config.yaml
n_layer: 11
d_model: 448
n_experts: 64
experts_per_token: 4
d_expert: 64
d_shared_expert: 0
activation: "geglu"
moe_layers: [3, 4, 5, 6, 7, 8, 9, 10]
router_score: "sigmoid"
normalize_top_k: true
routed_scale: 1.0
balance_loss: 0.0011
balance_bias: true
router_cosine_scale: 14.0
init_std_router: 0.0235
lr_router: 0.00102
vocab_size: 16384
norm: "rmsnorm"
norm_eps: 1e-05
tie_embeddings: false
optimizer: "adam_hyperball"
lr: 0.00528
beta1: 0.9
grad_clip: 0.5
batch_tokens: 65536
seq_len: 1024
train_tokens: 406000000
steps: 6196
dataset: "wikipedia_en"
Below are experts of layer 3 (counted from 0) of a mixture-of-experts language model. Rows are named router (the router's row for the expert), gate (a neuron's input weights, with its number), up (a neuron's input weights, with its number) and show model dimensions 64-95. Each number is 128 + 32 x the weight over its row's rms, rounded and kept within 0 to 255. Numbers have three digits each.
After each expert's rows: a language model's description of what the expert responds to. This comes from a sample of Wikipedia text that the model never trained on.

# expert 32
router:116108064156103188153144167131085116143138092115124093154099160078058124103077182098118154172093
gate0:150086127131154091142131123097143121136117147137140086102076048159162115084064079102106159078124
up0:114118107091136123143125108179102147146066098133164138160120142080105165113136115138167204102118
gate1:108159175075169096175095105079107142131131178153111155159135129055160159163124121087088056141093
up1:173131133139110059121062171139128154103112126128152091182155163130109148161159176127104145159095
gate2:088100142098137094096124150105129048146125114137178112162142123133138168169092172128122166103063
up2:106134131105166150166093095117070183148143177139113129139125132095145145078099081123145125068105
gate3:120036134124102148096099087154122121124047093126208172138116146092079105079199147187166176105133
up3:152106143197117147101116121162146109198096102142199154080117118137050090105156082120128113186139
gate4:167120129193174098121095116143152148203127169162125133154113136136080136096160135115110104172077
up4:165079120142121172184171155165133127131060108134128174096117134125139093115144159102105133123092
gate5:070181147117130127149101156084142144094105100138121122159072109129136157143120121111107113100156
up5:100104131138131138120124155130088133065134107115120139119071122131097160111165143123198121169165
It responds to: Consonant pieces in names. Short consonant-led pieces inside foreign or unusual names, such as k, g, ch, ag, um, in An-k-ara, Fle-m-ish, motorsport tables.

# expert 13
router:175154112131129132091089101119099165105167139145103182135092126170148147096190171165112159126118
gate0:196067153132173079141130114096124136147109144156147077080116049132173079096061092130109182085160
up0:138148120143100157112129128147139169158052111143191130146097109132096187092104090110157144139107
gate1:117170186106165116146078110084119122149127177155120131161106128096147156151179099111131074146106
up1:169137152134087110130075139135127161110106133141131112181139165082144173165145170140086143136112
gate2:071106110077140089096136136120110083130138134137188117136140152145176170127082136138077154109053
up2:108120111093175110137101114119095143140171142158119119127141129115146130102098106118099090052077
gate3:095072143137106145102100091132114157136088145146166157155115133090088108050134133181152174110131
up3:133100118191102152110138091158128117189121100173187137087127066109117107107099073090138147152131
gate4:149119147176169086100083120131159155182129159160138133148129140112090113093157154126109099170113
up4:168151123170147155146159125174124121117083148119123176127118154121122122064135148074099114135124
gate5:067184160089136102125065177110131156077098082142121129152106100144142151181131127136113118113114
up5:137116142120151134089106161182089126050124091107095126110081122129124147121182153151202118198149
It responds to: Place-name pieces. Pieces and words of proper names, especially places and compass words, such as -ford, -ton, -port, North, York, Mount.

# expert 12
router:135111087119100151107109153170053119142163115108154101137106121097110119078187106117182188127064
gate0:175043158123151094157127141108141132180129157124165094085093052137181104090071074100119156079152
up0:117141109125137170116136122154105163157040117147185132167117157099076163113134134132138185131154
gate1:158159181068183078177084102105121152122152144175105110193079125080145152173143096082097062161096
up1:173140141134105103129080158127122132117129123175156114175136175110118159174151174123092142163107
gate2:112120153104124132091127177147112025126111125129197104170129121129197196135139125099090189080054
up2:089114124127151156150113122131088138131156161153099110115160134126165170104148104094095113064079
gate3:080045135155096160085074089156112125129077119148177185151108123086071090063131114154166181096141
up3:104110146208108127100121104145138141211106118171183152080118090105057083103110069106141117171165
gate4:154108160195176104087116135140173140192138143152144129143131131129098123069149160101111093143095
up4:184130146171177167123161165170106141131100099122116152145159131105129105061141147077117104124103
gate5:081194147134177116130081184125151128085107103140115157167068107143141147172125152134126129134132
up5:101099133138155107117106187172081120068109110140110176125096114149119172121135199125218143201144
It responds to: Year digits and suffixes. Second half of years after 19 or 20 (19, 93, 98), the prefix re before election, and suffixes ism, ology, often in political text.

# expert 52
router:126110055129117166171130129131119179139120074175110181146127111169161164100187153159152159151092
gate0:178054136133161100143104114120130112167126138110144118086066040118183097108072111106096156069133
up0:102093098113130135090144124180146169151072165144156149196097127083112177113098100116138168154084
gate1:145136169108187104161099124085123131145142152141115162160092157074125160191147077105114085151092
up1:183135151162109116144097134151107137157147107152134118167113190081104201161152142108109133150113
gate2:093114130089115121099123146142118084124126131128196149156105130148175173116100118151119157080068
up2:093137136093163138131093097151109161181130147173123137107143157096149168127118075090117123028132
gate3:100036142136106147113083079168125138132087122136171163154117113091089078082145115174156182089129
up3:134111124207119151126139099162138125182130108152176131089147051126075079142125070105153138166132
gate4:138113154169162092074094124123177154183137154160126124164134127126084134106156150125122105176075
up4:162129127137173167145163137161125160108097117104134183129100121164101143116119131121091101152102
gate5:070170140118151075130103170122149186096104060131130140148063105161138152150153165159078124121118
up5:120113125108128110096099176133096145088134090119135147108071116165094154082169169124199141178166
It responds to: Perfect auxiliaries and table cells. The auxiliaries had, has, have before been, plus table cell numbers and pieces like -id in Did, Midland, Phansidewa.

# expert 11
router:066088111095100123137075117176115144084092098115136101157130165146168120067200194126151167179141
gate0:151071160142163084127118101095148147139141131131165101098103068116163091085060138128105180103119
up0:139128106091118155129169147164149154156082140194172129155087154105062142115136085115159172124165
gate1:124191171083174127186079119133106140110133163159110129169077112107140167166165103079115050174115
up1:144159137163130112130086144152089150138116120135122114179140188124113165167155152104095164161122
gate2:090127156080108105131092178145079095157111095166157111175100134122164166135073115112113148096078
up2:080165111115136108174108104141096142145144131137101117126130122111146136089125084101133115061070
gate3:087039141130092132099103067136115146129064119167171158168130142085083096073158142176161167099153
up3:090085145183106141131141079124147115189119100158168121103130093084072101110111069101125111150130
gate4:164098156169170093112104150117182160186129181168118138169118148100117118088145139120101084173081
up4:165169146132155135175167133138116132140095124117114195132105133177119122074151107114093139121103
gate5:080192161099160101135082187117157147093055109145147162179044118126142152157127120165121133148157
up5:099114142114137134119116174146106158087101120137136159136098140134119164105149139145206140203170
It responds to: Word-initial pieces after hyphens. First pieces of words split after a hyphen, slash or bracket, such as ad in vice-admiral, et in Maine-et-Loire, and closing parentheses.

# expert 62
router:123136087123109189136150151124076162087098098121128114045159155171169163095138175091109119148177
gate0:162065128136167099184129097089148124176121164114148084070078049152150092091074098074075157079126
up0:125142112111108121058160101172135161145074094156143167175116134094098167127130079147186169131135
gate1:129138178108156121169077126109086144129134151161132108175143131084169154177142087076118074130091
up1:149147161140111111122076115160114147112085140164134114157145134100100158155147179126095155157105
gate2:102132138070124096061131150107102103127118127151170108143123148145154163144113091127114156105102
up2:068148143158140136150098134159138150166138154133109113115102139111137135086114079098049124059133
gate3:092042123125092124111079077164145147119062143154165180140130120075101085075108104139151176109128
up3:122122100198109123126103096140147155168132121167156140090139095071069075117075059092110134160142
gate4:153103166212174078092113105140179168202139162161148135138140141101076094085124137107114097144081
up4:188135141147128168130143123194102170127115135137140181108099162122138102104119121109124125088107
gate5:073189137133146125123075198095130145080112120170116107177097104137166152122132077129103133134137
up5:100124155125128131096109167149099140115128122120111148115092146153110171090168108125162125181126
It responds to: Relation and group nouns. Nouns after the, his or 's naming family members or groups, such as brother, father, wife, band, team, Squadron, plus title words.

# expert 30
router:126130122182094122124117106162089175171129148120087154158069068163102121095138143134125148157099
gate0:183074131135194103139114120112143104171118152145139094104057027149187108100057126111082145091158
up0:145130121136138150112107103160113097179066134159163108128136136082096189101132109136171178105132
gate1:152173183073138081178078064097135136134101132142117104162109097134151142187148100103138078158109
up1:185148149114106113113048145139108148126139138188136103169129148082103142173140150148130163151095
gate2:099114145070110109121109150126104077149115133137173103178134129147194160171122144147124134098050
up2:112129124145156136142094091120118144148175161161094131140179133102140128122127096141112091056101
gate3:089046125135123136105066097172122130129063129157174174180154127087085095071133109144133184127142
up3:136116117167107102102120127166162132187099134141184157097136066098075076104083080083130117190154
gate4:134121128195160078099101136149181151219123146150141150134131147133091126074161172122122114159090
up4:183148149178189152158148157187129143174105119115144188097123147148119102128155165115107122138096
gate5:102149174132115090112111190117142158114060088128184144138056140181127136147166140131105128107176
up5:096124162120108098112123173167096127093128105125098161130092149142119180115180147115189125167197
It responds to: Nouns before punctuation. Nouns right before a comma, period or of, especially family and role words (father, brother, politician), and trailing digits in dates and tables.

# expert 48
router:143088092143104132111068149172112117154116141141132124148099162180165115156151139092112171139182
gate0:175085125143162082138112124069159130183147146161144089113103057140164069076095103094099146074189
up0:162122094116130146107146124174140128145074128121156118181118141103075162087118113183149173151101
gate1:110151157094165102161091121122137151122125184171120140133081175116133171158148112096102055146109
up1:139136157112102067133058166142095161140130131153163104155131196122095173169153164147082125150088
gate2:091104139102083129112119135137124046169091134143152090157127141145175174172125135110122170105070
up2:094131115106138146196108116130108136173156149183100113118126120117148153101128078107134112058116
gate3:101036132150088131109116083151112129127058128136190182148113117052083070090142130171140179117136
up3:129103113194115123098147109160151110188100144142185164091092128122059071128097090114115120182157
gate4:149109170185171083087098149134161149191118163148160145164105134131102130107171157122106099179101
up4:165149157143157169107150173157138129134070135099156221110119122174134126110149144122099121152138
gate5:088175166140139097124095203124158110095130073148135159150073097146156132139116112118101123119139
up5:120112146113135117095119184182109143085144075122135169139082147131124177102148132116194138183157
It responds to: Initial capital letters. Single capital letters starting a word or name after a parenthesis, quote or line break, such as M, N, G, D, initials and abbreviations.

# expert 17
router:103132141129120102105143139151148131130127127120156175083100125158117100126177157149113160140138
gate0:171074147147159092121119130115153127133145134100169105081084045104161063128058115133072170098148
up0:151140101086140146131181104142126149152061126169126086152096139128088184077133119108186193108124
gate1:118148187151159085124107126133133157141157159141139177156063146102142119178145069106067076160123
up1:139158154167091113135076142154131172153141143165167133147121173089129135147146152129063134181117
gate2:105109154065117110138139127105111106130127149184181120148111142159149168148137142143096157109089
up2:080133130137165110138123116116090173148171157133089126122133134092149134090137068141133104043098
gate3:097079124144097149106055045130133118100072135174193162126141134123080090071158141164139172107128
up3:136121111182081121119102085155130119170128117166183142092123096114099062088130113107147139162165
gate4:154138144191178077087113151145181152204126176160142132151126144124084150085162175119112086160085
up4:168155132123172145127167140123100137130114131134129173111111132122138123097116146096103115147074
gate5:107139163137163093150083187108173151092095087158117168136065090140172162147130154131148148113160
up5:116092123143120123094104185145108131060122108150105158132065128141113174094169168116190135195156
It responds to: Proper-name final words. Last word of place, institution and person names, such as Street, Creek, Records, War, Hill, plus coordinate °N and abbreviation letters.

# expert 39
router:168093071166139171167099153128061067136178192149121178149165125165105140065169114117130171132108
gate0:166076132140157112143134118092153104161136154138158109093091031106171059078049102092094182078171
up0:127123127103093134120123098177124123159059123152130107143102141136075176109141093131153195126132
gate1:151152124054158126177095125109107183177113165162142137118090150074128114180149122075070078143095
up1:185147140121104061138088146138095164151108147143150127169152188112095168168152132134079134140085
gate2:079097133111076129106139128116123070159118108136179100160108146122180138143121122109098172087055
up2:088136117119134100177107118100085154133159189180083090120133157104132136119118074121123096048103
gate3:097037151131079145099076096155122137129112116119184188144131129073061100069171148188148170098124
up3:130119126185093130108105116148136132171120087110162169095136091114069087084133075120132125149149
gate4:157122163202177084098089130143162131193136176158132119159100132125104140103150126108104092177094
up4:159156163155126135166154150175120119106098115097131168106119153146107120088124141113121130133102
gate5:054197157150158099142102179086129131082104103126118120176081105126145163127101134133119127092151
up5:091111132143129143114108171130109107080154111125109124124086131117095172102149159115200133159167
It responds to: Mid-word name pieces. Word pieces inside names and rare words, such as Nah|oul, haplogr|oup, sever|al, plus place-name words like Hall, Park, Stadium.

# expert 24
router:066058127144158135095136137167111157085153127094165183129161146108089152102152187191171115157158
gate0:179041135154163099168130116112155127145099133119173115075090048145170104086068126128080161076145
up0:144179095102128120106132081145113143161096134148148091169087130065094165126115059094161198154105
gate1:141142188100145081178128118094112143141140176151137120168094124088134141155165122107079060167114
up1:150137141143094104146105136135120171152116153143175117193148161084079172173167187134076142168120
gate2:118129153102107100097140150100090099128134115136171112162143140132144149166105130123104157100055
up2:072111101123163119162087115105076144161165140153118101139128171109140169101098116122107131052077
gate3:091044106127084141100061084177106149125089109153163164164115147069077112048137148174172173084143
up3:147099102210068145095097096149173145188141116177178130077122104100057078114093097106134106167137
gate4:131109168189171070103096133129167173179122174140164130148137159126083125068167152132115114157093
up4:177126132130128143164157143190096140139130131130132189115138124163115099064135177084118142112098
gate5:068157155128130128136083150138136146124107126139142153169089112128154158135121139139089139113142
up5:081090161141124128079120158175095138097134132118112159136099131123117163100177158136177123184164
It responds to: Plural and name endings. Word-final plural or name endings after a capital-letter start, such as es, ers, ens, les, ley, in surnames and place names.